Weights of a small mixture-of-experts language model, trained from scratch on English Wikipedia.
Training: a variant of Muon for the experts, 590M tokens, 4503 steps.
Below are experts of layer 5 (counted from 0) of a mixture-of-experts language model. Rows are named router (the router's row for the expert), gate (a neuron's input weights, with its number), up (a neuron's input weights, with its number) and show model dimensions 576-671. Each number is 128 + 24 x the weight over its row's rms, rounded and kept within 0 to 255. Numbers have three digits each.
After each expert's rows: a language model's description of what the expert responds to. This comes from a sample of Wikipedia text that the model never trained on.

# expert 9
router:108087174089153140113156130132104132190138099129090170103141076102136139124123148098114092117134140124144118111160137115132121092117109138124101167146132141087108083116112125174116117125179124150083132147153128148160128125135113084077161132179125116118124128131119146107127113127120101119
gate0:081156127146120136061135177165144099125142126108116109106161101127133121114133139120153157108101156107113147126162140120176151085145119152136119111151098135133092148133130148151150133137105104196085170122157145131131136127112111134068120149113114129136123145128161174129123121181137135147
up0:149130113132119112109111169089123131141082102100106145121142068099139129102110128120131118126106113122130135123087068164165134160159117132072139086138133160148142123115130130123103174115136157122101109113118126105124103113055109093142122132071141100211083144157135152117113155164088100128
gate1:088163183135114132179143127115139107140092104143111079131104135146096119102105089160104130140163092100139149145095119159109136129159138155140119088133131105108127140118114078144123091172142132129070114112104134104090111111123137140161151105065125174066092137159145126140088126108130163136
up1:168123074160090138096113110112129118117122111187146113120111112147116157161151144102161131150087154150132078096162114153106116130117134132130133116099159152112114114146121151123109135155120177112142122123154137149106173152159131127080140146132122127176147149111128145131208136102099094112
gate2:116128129134114106121106171155091102142123107155117118153128154153116114117154187153154104167134128173115062126124111127120139100183154160117104128151114165113134124130115118124152189106081093147127119092113165111161130110116144115115116143148174109075093099110122132132127132133102101142
up2:115173107142118104156111189181136129139125100131095100127139138165109102087177144142137168155122123129102090143130101083094134141164100120107121140102122114146113094129097105114137113126125132165111136128143137145155151139127110131104103179114188134150146124122113164123120085127082110149
gate3:132094145113117124202131131114118137129119113073155139145078073138137101125125129148117103143144091086166120126108126137183136117091144114150158139166133125129120113124172140106117107173143143109161154129146148154133150121112115141118138145161139133161097150144133111131164150092144118128
up3:119130114106129127136114113134112133167168086135157094143129133147165108082083110150112093139127080159160173153129150122159179105112126114140149116139079135160132093105135148075106112150143155100146113114131132142159106095163117170162101158143110132172113152115086157107141145115139137084
gate4:118139145172146154120126131132128147162145117126095123151103157143155127091156094141121128120109063137151123112166141129098135136098130105128113110144118136137112080140126134168120128135108147094125127084132112130135135146118146125127183137113071144086129158106143073136154124109160133119
up4:157148147124117129121175128102078130149085118133140122154114130140084099168136134135113147117103128139131138131113135152151086131152101136117099138092162144137135107142143144166143117127161127135132149149102120156109141182148103116110151127141110146166164146128155099100113103111145108128
What it handles: Common nouns after the or a, often naming entities or groups, such as station, University, band, series, wife, followed by of or in.

# expert 4
router:133124179136166105104122127145092095138108128111139130143101136143057121147130128143121125106101155161109137106132176109122124115059086138136117129127131119138167143093132178159146133137122130135108127164104128123127122135127144143120161105151100112134122123125156124120126134136149084131
gate0:161179129154161137075131143129151092189159139138115079115120106123144088144114084095116113160093141111126122129138147091127162133119128184155129131135158137155141096151091153163121157099127107138120131166103139140129155136118146151156156146094092125169144095130147152166144127121158086158
up0:121091106139112139151127129083096127159126170116107139126153147139152151146145162148122133150150152122135160132112094132138120125163100125143120155197083134125111116116128109088104123133142131138123090122135086111145105140125121137073118103171149133117101148134159126114120141127159148134
gate1:142135170099136147120133107165117140094186153128142151134126106116137149155155117133105106158117108153078148134135105113089108133145156125140131140123121149128151120122129138108091145150064156119119114128140108106151150146133122135098113105158171098098150140113149149134191112102092111184
up1:164104147163095126163092113125134102143141120090129143134157112091124104132107122114151159137134163134155161158105125146140122111107156111083087126089130114112125147109134117137109108136159144154081128110169088157051127140132129088130130152146118139126115112154157161128095138105130143127
gate2:107152153066135076147113155126116148110123121140114140118131131139112117160143111107120152134128110131116097150102128134120128142143087141117125128144114126174137091111176125111117130114115086145085173139105106074121126117131128103155136156112147163128134100091161115147117114120105111145
up2:134169150083135127188103127126111113119121101137100129122076133116107104149116155110112148141164116082130094147123147125127146149165163150168153165136142146153142119096157177125106134130075166159125143117109154112094150115133080147146132158099151118113119128171126097156110140133121113092
gate3:129152142079153137084133083127119125115127121102142156124097130128146110117092121112087146106124106141177127120099156162134150183138129119120112141126138137123109130092130125154165096109115116151118112156128120168117123130107126161170163111087168125119106117155118135105107100121121162110
up3:125110126093132136123114147120112127121145149148117141170148099090151147118124138145165133170126110162131132177090094122076131121155119135129088162152133107060137122099159150144045109139188146166084119073112121133135134184115138145114083140101125090118124154086163129132154147123103126150
gate4:128122172092154143165122123105145129144118166144127100092109145128114138115099134099105173132156129139118117133105132109125129126107140159127159133114137175155103154122143167079120156132098129121133151141155129137122112138152127113122105115121092146129109157131106133132123091140142076134
up4:165111160127144127159079150099142130159137179120125133138079130143095145147124157081128105155133145102114130161129153137139136112128140115125124131133160163175110148151147147091131179166086155126158123138133105130107099170152118169114152126144111160135134130148089139117146098130135064128
What it handles: Final pieces of personal or place names (Shim-on, Hildeg-ard, Bak-u), pronouns He and She, and periods or commas ending a clause.

# expert 7
router:118109139104147134183156129139094078131133115131102139135086105133128136111132107098115169113177121171101104096133176085085120107123088140146142118164132131076108105094136164099139145153140112116108112153112154091118145126124151138106170169151083100116118080157113101171164125187094150154
gate0:127134117108150092128121115153112129146149121087127140123154039112083146150114120122129130112125142101169116114142134133127157111133094115143130145081102100122127143100154140152126101166157100138153115167133123142099153117157156143089122150117139160162135136159098123140140112081121116109
up0:163052118149172145139114125115107155122168139077121160164124189154136128134114129122161132066149139109089135154109165114158092145142159132084120145148171117109126131155135124096118121114158110139130133104145094100141171132140148096143150117109172140073112160116138147130127146148137137163
gate1:108127099134175132098168130126139141134159104115108175122076150142125132129133148147110121117094155118152120143120165120126113143116113156139118118113162133111114135147092152105156123155119131127125103130110159133131132156125125132145112129179144156130137142126131140125151122124130106100
up1:124146142115123172096075139151147127113163134155077167148118127123135142142158087142130140136106104150131073107122108140115105140099135115137124132165136173125168130137120141076145152089114092142126095122132115121138147109105122084151137103132124132105164091120104121109164118127117121119
gate2:112093117167146109124136132109147105125145114133143140125092134140120102158105138138119141109144115135106176133139173174116117113111133087114149140088124148152139127134169137150149151120118166130095145111131139119209165100161105147091145116114165141131132128112138120150119152109139118138
up2:124122121112133113104115140138111117125108112103123159112121125140114166115176102164139130132155125093118148156128126133145063087141142121154123131110151119131139132113148143124106159115111144105129135145139138117162174124157097124097133083177164113156137152115152116096135115117151175130
gate3:165186169171155145128120117135127067116159147149130097124125100116139127119125138140134089136160134126095125104159110152142122123104104127113113083141109130066126132162163140087119135129104093112164101075124108100140135104116154152151096120114076143112097136118162101179154119167101143096
up3:148113129098130172122135124139130127083155145135142115181122128138116130145137134097119180098205117152116109121121090117115118101142146127121171093112135125132134136125176139095146112148134136125079144124110166095098136136079119165095149103113127119128138109118153117107136124089110164154
gate4:121099102114133167109125161118102080131109102158087147139147090113104136146156127158135113139154104109141087123102146131115138111130144137098098142124127113122142101120127136143103149117113173098137140132144154121143160090156147117073073102116140088160102114140131098120208111111140174118
up4:120127103132076154132149088107140093112082147105142115137180136075136157140163123099117128137111156107148064134104105142110135113085129166149097132088131122137165158145115139138182171149075211132152152146115131111114121156089109118126172142122152137135095102080105117130110079128102136147
What it handles: Newlines and blank lines ending infobox or list lines, plus table header words and cells such as Votes, Apps, Place, Yes.

# expert 8
router:125095177140209110127096091119088136135100142116137130122103112108168122136122137148134102148138132122120137127147173119121108125118103103110132085131133140112109136096113178154157123140132113125127147139125111108131139128148145157147147156165105140132103115148106115134151098129167159153
gate0:169103099175175110108139122081136146131125130134147096151111099108095133117115134146133175128083117131095101114149102095136119127119119146123102104064116151137136136150091131149135112148102143147075152162123111092206143152152128116093157134133149091126108125124104117163149141135078070102
up0:136132102140182101133098166131125141155127147117113096103107090075116118107125120144099139128111121144133128088109159104107154124094074124139114107149101115114129145193116139115151123122134146109111130153159112118124099173139095145080134143129101091098098172090134130173204145108107151102
gate1:153148106132154110150117069152129147125118137130124127139098139115135113119146159112124106138118131147117105184125119086120101129077131096114129131096132130103104111131106144156129154158123118128099158109146142140122177115101145129128152132115129098117145111066141092163128144127172131122
up1:118141161109125136133141128129155126132126122086110163151121121139146118157165128126176059121125116156152134118145134125098099144148143142145125151145121126123096181080096118161119095159103123156139096150118094113135114143110094134126174153158147107130118154134070122100157123156117121146
gate2:117108154181156098153141152134143099096150118136129101145129142128150114142133158130112135105127115096112134131171118143113078113127139115153143159181101150137103138133152149121110132129142110118154117112139091113150168184163121106135118113174117154135136115098145113131130124126102143164
up2:131144143132182145091118113078142099170146150123144116104117163211076118128146145084110128135138095112115151139147146100170102180110121112109120116089119164134104150098110145126125168101108110131133131120090141134118128118111132146175126173112133140108139163165117126158132107128141160144
gate3:129149113136142149144150115111137153110085155131126195116099107149127164144094173130159087135160160160122097103153137109113155112144110147123104128131147125118151144130151103111146101127140141125136086121157125144068161084115116161112094094146143147117146134137075084121139132144126109110
up3:165160105122130176105118174072173145103094145157169149092127121137100147125164113129152118119152159105116156133125147139121141094103138147118117101118144135123133091085158157106117139127166147122090112135119116171054124129127111145151121082136187161107142162112124119077119134135160123174
gate4:167180105127154112100107130111153138170158127146131174139114107098122141135133141125121150135184119146118154142134132123132144125127164139114111153145125113093134125121097137117126090101109116161129150091105127101161122134104134127148148128089154150165114121176143106089151142140113149116
up4:113166137066110146137109179162106134133168131112127142117075103129148152155138133158148145126141129147112091090130109151141105103121134111100163079102164102133136104123119115130133125174143116127148131077157163142126126143130151151132099143086153122119172148141134127117150088161177140108
What it handles: List dashes at line start, bullets, colons after infobox field names, pipe separators, and closing punctuation like ). or ".

# expert 1
router:124124125141161118120105101098120074157126111153136110163109137121097122139136101142110117100170116107149130161129164129151130131130135100154110144117155130063134126114142162129143146124162126134090108093135161103092141112112136118089174163165114113185109120137117083130130144147094161117
gate0:135115147154083156087102145133074117148081104104144185123115149160126101106137121126109108146100134162097104159110122125107151110157088131117115143147135126109142098143143107089134122121179132107107112150127110163170102151146123142124112131156114120109164117124151152139137129090140134137
up0:150147091108158110128151162127152133140154158157108120119135148140117094139130143139159111160140113126102151137148177106134116165105152132095120166130127136171139114129141104184110108122109113155079148107138138077072115115124127137185122110089127121138135102101124112150088118137133117144
gate1:090146080143112116097132167100110162131080094114157125123136122110124117095154135097126159143136107150121134120107072085129112171111112107151163122077147138133101150118149100119139162128107130167116118095167140121144131115135130140137132140097140163135128079096124108171131130127129076100
up1:133097153119131136088128096115141111086095169143153132114144165096134134174141152108151151148097170152129161104159196140181145111126125170122108125103122093127169106122114122077108094102082159089096117105121132134102090114161111149140118130145177108157114191147117125139161135124128121135
gate2:143118162141096113109110154140096194106158160139156104122159147117129140129113137140170151153128130099152177134146167132135095116138140138116129133118116110114112123173111114129110109105121085159134139102074132175116130122144114116136137148103140131118135143153098127124106140166116139151
up2:129141139152080159093141137128118171123128088151153094126096132100164109165118081145148097171122194152127126104187150130103142174175120099130143148107127104140122102147151117131106093123125127142120128133100103142129105115096153120135122208119136133172101145141163080141153121139129138145
gate3:123081128146120135103125099104097115154136109139093137153169105112103103113159124160115119120173126116103090133133118132126104116132140155076130115129149156123145102136167167152140151139174140109100146108146151099147115094151143137123164136112125085141091152123164107124144116135170110113
up3:178110126133125106094153101136124113153118078111121102095109125133153126127114136112100154112151128144089105112139094110133085096121128095121127121183112130133159121148122155128131104159167131128137132111142178088125170095129139156143166161097107105140118128135099134119150112110116114134
gate4:144141123122088128144093144087116100094160122161098151118167148112134145147169138143153138149088167158124140125121148166159110118140075130118119145149107105157096167168117126118121153124189135082093156135125141126127094123149145121153139175102101149064161093115139168152123118126087107132
up4:160147149114116150107127153148109124124148192113156160132147106138083143115108103142132134154068080125155174134153116074146119141145130093099095126145099122078135110123122140103138155085094114081093081111141157173111130092144112112111138153110149168173111137158160142173137161111138112135
What it handles: Word pieces inside longer words, often biological or technical terms such as app, ill, thr, plus infobox labels like Born, Died, Genus.

# expert 2
router:151126148119147145106135155125116117167156109125104123144109089129103116121139125126079113113136102108122121127152146143135127103146144115121127108137171146135106118181123141175133141160113151105100160107092107104143124117142125116106112157156118136085148123173124073121163106161133121139
gate0:132130125149110085108165118120127107129088151138124127140138095106108118144154125119103113110143132100153178148093116131158117115131122163131119148170171153149103071137143131163158087169137089151098121130131156165107133122153166129114133173154152114144183118190118147148126120141126115115
up0:126169106110131128143097141159120113135159099125172126130104122154133135135139127112164167065145104144173125148150095127132111144106132140116130092098146153143127141122080141085112123094136142147114143126082086148137161117112165151138099081124121133139115104123106146137136100132136104125
gate1:139144060124134156102141111072129102087145146161148139079108105162138132154138077113132119134115171123142138130108097158109146143114151070149113111154131105144133151137141118159127089155133116104159122124132118147136159120087128143068123135112185152109084099136116104140124127124140126150
up1:170164141101132148121121147122143139127142108129147102113138155156162143160082058107148127138111137101138140124108149148158115111097166155113080139109126163143171074125111111142096129133092096125128135074130139153149111140155138131155136126096146122124139057162139130123149097176099170141
gate2:127140115123123110123162119114139170118144150117114158143112178194106125155125110144101118114129136147142128132133142144072097146152119105116076138104103097110148143122136112150101161140135107123156113132159122144157136112128073152145119158172136108137121127123133170134145192118152101146
up2:144155117128101094159116081098165124133102131113149100131160128148141119127133091074146133120163094142188131152083090147137147103131095140134093109089168140141123091195186108132111092129137126107160120150091142114109146115106157138153100111143137115144148139096155122158107077138124119142
gate3:116152103147133142129159129133097130094172101108137099160101085128121107119131185097147159169133092153117133090126108124152092154127109164141128105166155159102128126130125098118114134175128126110170117140086123118127116088123118151124116147093132139160147179115110116184129144145137162138
up3:137135142104144118069103086111120084053148143167135094123115144119144162134093144072168147111130134143136133189102105121151138157140117140132186154134112145122181093148120139132144131162138125103146098139154142112121151118127140113146118187131127179132117132136147107141104116175159159148
gate4:115138109141116114126093120147160112141093135132154155107154157130149093130134095120131103111139145122107144133161160124081124135097120133102101091104167148151143092113185140158137146127149113119146126168096136096152137131131109157084134158070123127115120150121118150155125130151132124109
up4:097139140136113133128097088068136172156125108158132170154127140158113122118177143119114159158147121141106075132103166095145120141116165171129115168146109124133135138154128120112123134127164166150147094136160108136165141082175071113125126087124110153126102148166100153108117158111107179142
What it handles: Prepositions such as in, of, by, at, from that come before a place, date or organisation, plus born and the first word of multi-word names.

# expert 5
router:124142176122146141135125139134119101122107111161117169129104098108087114133054153116121132128166142110128158152131149151117081106087105145162113154110113112108100140161116162135145111092140096158118148121123105108147154139048125157082158113135088128142147101132153111095167147152166140131
gate0:132155174126140144170144146142126135138133128117139156130135123150171107126143115101131137134140135123145145131091159142122122164131115087121186119132078136119089167138190152108146121171127148128135132146092118149163117130135148141134134119113113137085174090151115148102117155131117123135
up0:171129124111126107143148122144122088107063120126130131139109142121147080125147107136104118170130121118137145146106153170136123170138069108139116159139060140108143128138196148114106108124130138152108128133100100124113140161105161117152120145111125129102153083153129184128122131136114150156
gate1:114123145138120090136154126137144141211098134096132130111142153125125147141123105141089122159102135160106149122111113117115117161093158122092107109136107101121055182091120160117123106118089163148147116187116122101095086140149143148145168139138127119140143138124137161103138122120107147181
up1:143136135141094173146138167136134111073165138149143146174132121127139144111149147150161150086112093146117125119081123130121141116134101157145108126093148101124130121110123105131151113142191118098127130140097130147173129161089191118109126154112189126150118118108111143149143131095117136081
gate2:129113114066129115120168114180132150119129157122148179131088138065090140125147157121160149169178123097170161125134103105115131113169139111138144180102074087114131150145172122101096133068138112134148131117138131125116104123102126077117151149103095129110113146124115140134131142097143099174
up2:145166155095121149144154124120113114172115151115105160145147163075139130120064123087121095126179063104128147109125151112148094176120139120088145122077113173093110087126147127121116101092176125175123152126167106153129124106108146117090148146113133125159094121142134098122101163153122100104
gate3:129099168169105072103114151168165133116110112117153124147085108101150135133139118174121160088130118135165127136126113126159153104124115101127104103161128128152082140137217170124126156080132140141095133147118139135140131108135128102126133146096136156184157146156140099157141158145140114120
up3:126072108202141086100124131160112121171149142153145142155101114146117137138133106117109192146141108104126192140145111178180135135133083116154136139113101128138117132134183128115150146112155106130122141122166168155144087144142116138180145152133088120131133155123117116113118127134128119136
gate4:156137131170129129139181139134111137112116096119114163098120100122130116130128098136155114118106112157149150144124110178131134130128133099097159092133106112155113128140153115124167157084111149125105102106102143122121156153120145161112143114097154113172119113138113125174102168130144118142
up4:115185133124163182139142115140105096122101068128147147105104093122139127118145093121167119115089149120129104123114135163123062136094124139129135131107148134136108140120115104136138143118144112107131116139088160164158141150114187143132140125097132125122100144161066153150121095158125102098
What it handles: Subordinators and conjunctions such as which, when, as, after, because, and verbs that begin a clause describing an action, such as halving, sever, calling.

# expert 10
router:126127146144125115151119135139138123119127157130115127111122109120105131164079109137138074125099145115116094122128145115103153132104088183142132119144130117129096125103078127147175138090163098162123112128111135139128154115146101163126154143131073129090124112172126118102142118130139117112
gate0:144152106142116136131143132142141114129142113110138143143129149142131123120152148135112101106131101124140099118089093117094154171139105105108152128120132098099110137125073121117092135127129145099092114168138101117127163144138093169117142118107157106118092099104119168131130071134123146167
up0:128135110115134130077113144096176119139140126152102126105148145121164150128175139113125111106205177129141122125140151102126123092141125141147161160138138143149166136116164150143141171105150132120166145118112166163153113087140144134142119144175115113108126163134146100147112123150149112132
gate1:154129124133091112068137093119129128109109137134176148153106138112112142142121123118131107125138148109137154115140156142156179129137157123099136109138117157154134162127112086115177098120111139110156146150131121174110116125084156100151106113141120135140128137094124120092112136097137114105
up1:125128151132090173107112123126141105117143176135152133148154151155108137122144134103153136151157136100154143146137096139113104179088106132129146084089107171138093134120104121114135126112099114110088129105163144099112067146111125129135111099127131183150119163127125091130127131106123135135
gate2:078123127104122112106147112071142168140134105153071128120068167110112104121176130104153110115143126115128144094127129098102126110098134126106175140096132107142105134099129130138151124120121151125113139092114113136127113150134156139107146090144150103172124154128091109156119129107078107111
up2:111118146078161078136135125097161152155131108147105128111096164117071111153176125129120106118115127152158100098099169115138118118139159141132134127106155108096110115069108138148144103164101151116108127154121138152139131160124165144098164130085138106090111138138129118117133110094144149133
gate3:116126122136113138152114134159144148093117134111117131132122182161172139135172127102130120126136115099093123098152113150135128133136100069082116143139179094123147134081112156082157121129183150143128137161102115149091109150132123162120123123101128135123121118131072101168156129177160089139
up3:147110140126138083106125111142115120157096147125147158106129172131136137116126132132136154129162093112144132092125081136130108158143133079085109165111151106107092155119167133141170131162124143135152120174104127162149122111119119136111117112128118112139097119113138101149117114126125144149
gate4:128169110141121163139205123119171108129107144140158123093123125107150125163124172115119138107154175141139141116114100184087101087099124153109123084094110164126141151123110156125113082151164119140115117175149137078130138138107109108137126134123120116142151144094114110112090112133110127117
up4:134083152141177125092115113109093134106126137160138129148136125126120124094118110083160140122143081107167136127104158121148130128111106094122100146157154129147135078132144123136129168084095140124123156099113146165135098129154126139157100149141135151137159139141124167138120141119119102117
What it handles: Auxiliaries, adverbs and connectives continuing a prose clause, such as was, also, would, been, often, and commas and and joining clauses.

# expert 11
router:161149158122136112151140131117137142185150129172131142144133130114102131142080153138085136096166156115124094132151156102127116116142119122132144109162163135131140130133124178144134125133127123102075136142091127125145151106108131133124156119126142128104149073161126128112142099146128149100
gate0:109176100178148115124128149114120088106151156157123150124130124114082147135133136151095112095123159132167115116121141132104140161134136139159096143122114134060140118148134109134115157135105147146079111133148151117124105124086109121110146113162203090104130102130116122152171103113142138122
up0:156037154137103118166167124146126107149137113130155129147136119112123109135120116121138108130148111130136121147139102140114154106112132142135151137145114118159155077100110138125101094122119113134149126113134134137126119158109175133132106101130067138116147171123142143109079150124158098114
gate1:099097147098123124141143127116129141096145163105174108138158107165105091134142111167142142124106108152083130109117114151120099100159138130163098167162097125140134132103144145164102103112089099112137138093154111124140134118180100128123120100145176148181115114143110092111160145157111134116
up1:139125084152140120159117152130148105071148114136145153110136116136120138127140120103150142128108129167129106072093151123099069156143118089118125164119151060145155157158143078113127128134144132152102138132127126106144137137144125138115086130131120111111082112127087072122124083127142158113
gate2:162092146145181129109113152110154139110088115112118143109125081106094144162120103183158148102120157132152081157127167169127126138098149149141128125108091084123159158073139104115132091140132145124117152145159131171116136143149149093110164123151104113170171125150112085137133129117143122170
up2:130129143138131112112140150128114117092109109118081155125121076145124166107089129079125134142148109108141127140145128144112131147116161131159140158144081097113130119138105127162106137129096134119133123143103097083106115126092117128148147119179121155190141133135154089158148142137109121141
gate3:100129190124144122139094065133113125087152114152127121138139140165102100083114159162105123126139095136087162141112162138120140130133156160151128132131127134152128105126106093100117120115134108138132115135156086117128141116101141133167111123096177106149136151102116108159125119125106085114
up3:129107075181069114104150151103139100110107137152138111158125109136141142146113114097130134115145093139186085131180141125153170149139117131120132121105110134166116112180153110137109167114125087120128100147120133136112132171085127103108119123149123137126127102154089100124166182107176097127
gate4:148159130115138153177155141165115104125096075129141141097100130142098156147154113119102110118115202149153111144143101112101130146144139126130129131139154129108104113147069156081157092151132110122159126157140080121137148080109079121146106080166119148148164072138139089108117097153135146140
up4:104122141118096103165126089169166137156135157126115142151151150127168122128111145143132167149121087116099163150097141082117121086111128097125149122105105160123125121128169148138140126137157099133094163130132126094124080113112138133155138155090122121152165126081151149165140140129088157111
What it handles: Articles, possessives and words right before a noun, such as the, a, his, their, first, same, and number words like eight.

# expert 6
router:113113161128136111163141144173089125138084118144128108091116147131103105169090119161124095080115134145110120098106124115075131142105130117081144127173180101114129105123133162161133093128149122132097119116104161149148163136118098130130124157168153147118086120125110129122140122068122136133
gate0:169111048115137103116136110128148117099109148138135089113109138138151108134175151124110123099164178110086172137145116140131134168090200143136106152139173093140139086136149167139135110141081102146163150132126153095173150166101097134156102117152139112174162154134146140120128100115090140111
up0:152143147167150159098151186123126155089152147114160126155116141132146133103160071153118086113150069124117154097147149139112178139147109134162072139109135085120162132133167123095137155119114131128059106114143068126127126135149141154095129098150175106125127107139138147085105119110188175155
gate1:112104088131166111065120135115172122144114117162135152092110126140135128127175131116118115133071119132140165132102175169159107150103160096115084150178136079116091195117155147159134121139113101137121138156111123112144160130105115122128146128081145158127148110129136125138137151124136161161
up1:080132086108111121072095140141136099129092119146087119136116119113124104161145162112090138123160106120154188149123157123123124130108116137115132145167172110134126123062120155166097130155152191114092096162159107132136129115136143146148103092095151125095140096134123103158130129124128151104
gate2:129148154136100133158137142088122167064130150131153128114122130157125131126126144104124120107112159116181166190128156170080157126111175151108136135157134161137152128113119082141171139130129139153159122158101111112151113098132162110096106126122101138120116158113115171153146150142142124193
up2:116133124131153113144124164136129089166109144162105137104137138136105143132145118145109165121174157120057139146123109125133102102147102111118109156166124138131148126138100156120128127101111137137120131105147149115128137117134108130146135122164090133167159131133105098164151065116132127103
gate3:149135141154131092127115159135137163144141167129084113099160134137148135149109112149187114144113104134153174061117138122159143152158130132124152164182122106076145111092137143151114147119084140127133175140153126120152162107098134111136126123159133120154144116134108118126114152091112151146
up3:151145101112132135134083129155148138064111159107120144098173142120102154101172145132143153134119067120121130121149173133164128149097117146130142145148118157108152108099143151170137105122145101110105118143140103130161146154148098140144113165115148101094139128145093113148127141115094110110
gate4:141145088144124138111079149116127127098131132143112140115132145120149149130092086136176097137122146162078089126128117150110114146126176084101148096089139126126112140127133105173099116151131113138132133146146119129160127130098101105141173123129140114123110152102119137145143130076153134125
up4:082100115119122132181151092119121117162125128127084120074114133149147125135136075138100135133153129137105102127127163147152128156154115134121146114111148102153095116131173097188133131148128137133175183083169122090139130179090131130102135112102144115111112139108100115076129089099135117170
What it handles: Single digits inside numbers and years, ordinal suffixes like 17th and 21st, and word-final pieces such as c-uneiform, fin-ance, Sudan.

# expert 3
router:144112122155130132137114108141138093151108102138138116137133125124145129151143115123145110104113145137130142128117204118110108127107089137152153140123119129093117143145147139139161122158126101131080125108113123141135136135128132136141137144125128107124087079135138110118174151139155118113
gate0:163143120138136118113132100150142138111142137145115137162123120111071119130137137135132123150121106087124086105119192087136092176110149114123108164110163112122170174151118125068162119143153160100171096096157107101174094129145102094140133147147126101109150093146175118160138144140117123188
up0:137122109112177111110130143124144137061127152141111158149160177141145129129155135135117157149149148147123153121138109111109146167168088083126147103109108103141144148134135108159157118118138137101158144146091148137130127141124096095135158115157138132113150107115149125143130125104106116111
gate1:133132172141122088153110136113162054140155099132110122102125146107147117122125163137105099118116088113100114135057157087148130117123100120149094107135154148150135137120160157151145097113130179153135141151107089166110150158114148078120161114145122135144132127155095158148092121137177168136
up1:128125128159167118177162088163132117119152139116123109148158122133157108104109139131131146119172073139125141178097130081163144107123093105104095106106104153150129157128131123118085095116141141114136124117111125128122143122147198112134128106157119135105143116151114143136141079113118156168
gate2:131150108133133133100144136119130154099157162154150139118127137143119122115139141104125104134107146150168102145133109156113136119124097147148118141113131109120113139126117149107151100159169128144151131126106127139156138102140126156119139122097100163122127130159138119101131144143108146100
up2:134101082091119096177113105110159114155176114124142157077097113123098104079163144153112155160132136093102143162086093138136135150146141136114166136142130162129110134104134176147117144112132151104140133181158118115133073123110115153146098121136160147147131153099099104097128133130149109140
gate3:142097137153166122107074101156118134128101136103064170136094149133091116131132109159132130168128117115132125169110157127122125154194152130090137149137143124120167128092112142089103114153134061099111153131113113156146112155112105131082145173117156160125098118148131086119129123158084097122
up3:131167132123118141115141127088130110104166142193171103127151122123123155152162146120147103109109128125137097075158127136148168139155108136120116141104125159128132110156170124151157175134115147118142117129143141120124103120151160125149132060118139108113139155144134136146071135123127160126
gate4:144173154127151122135144127111137132155107139097163125102115115117131138107119115102148111143143145117158129139117090163153098130115124145096108089095115120140098112094112135121162098136106087144142127138163106122108149112141114077126141135160105121088146158122129095143084116134122150115
up4:112124104090124092122130085121099151086139150172144101161146139164131129138096161151163150134117095136137122117123146136107146122140129153164130120140110111145146141140143146125117091146132112128135170136052171167130106159115156145158135125101142112146147085114118155120137110109183133141
What it handles: First pieces of surnames, middle initials and name parts following a given name, such as Orrin H, Lyndon B, Alyssa N, plus table divider rows.

# expert 0
router:119130131121178130149144159128135108164112132126147108154099066130136147142101120123102106122129131106136089148110135127089120137135081146159139086109141131132130113138136147076152139139153103168121126134084099112141151120141121136114130179173104136113128146146155131114130135150145156159
gate0:111107137101150099148150059152128158102112142136120075091133116104128141103122106119097120156117116087135184147139125145165134150155080140108113167113160154140168137148138115116091106144124172150108133145090171112099148100125112100138101106145110098188116137143140107131098084097095117123
up0:180157108116118148140125175145142088148175130088084170137105123134123117121142142177098154114149164178113093111146093117080160073156132116130089113078127157123131141081108122149131158125115106116125111150130047122146140114123123159112137158130107135115174118083109136111125138156175139130
gate1:099105120145147172136223140130128082125092157142138151115100112137122134099154113153141141158097144128107193150142106147137146084094145111144099151092109084144086096078150148116101133119111080137082154124132128133149140119120097110175148121135122157150111123140130124131121116152143149157
up1:157161125128125096165123154130150111123133131136131137118104195108114123114122108121141147114142159127131112117061124132128131128137147139115112161083095092135130137120124105114118076111130155130157125177100159111139136132093151143106114119124137092157112165170111095090106100143118126121
gate2:140092124137116130115093112139142130125137140137142108152127102140120124095110094146142121128122119121130147125087165098127104143142124161130104116127111112141108129125086155129106144101087127134146151120166107102123123124125152153131153115108201163096102115120173118146158163163116141154
up2:127128107186119159112123140127125159159166108139139167126069111143135147091124112143126176123116106116143112119126098092137106147125151111121135121091147114131127164163137127120110082119131126143095131093140149055148122118156127140164115157107137131071096097143143122114126147135116118126
gate3:108119165139124112110093157132146148109149093128120127151116150143097077157147109093148143133139139135095105133109098152097150132182131123120154112121131157086133136121105128116111108106136120125146124119092201131111112114192173126115116143119129134118136121115124132140157101108153129131
up3:125084141172092122147139100140137104125120115140085107086120108177120134074132064115123119099122101119142092090126135119164163120101117129138125183141099141115120159135140112127154129144102127123088116158127116116143109149121148127143122137156091134141148161114110110124114169148133163104
gate4:121165131140138106113139121106135148121146143135133160163146132143143115143120133152118103164150146141140144120161124108089112081148125128137134143124132096186111135141120156145087141176188110161116121094089114121109118165104134130101157111156135140103125084164116111152123147119122091127
up4:103106111108128093171133126167163157080151108133150158155091115148155135117154115146167125168109135145104139095161142144118101135130126120153133125152113181129145158125118106132150173128134118122125143177181142139107156090144124137119083095102104137126121182126107142106130133105118158117
What it handles: Table cell separators after numbers, century prefixes of years such as 201, 199, 137, and dashes or degree marks in coordinates and scores.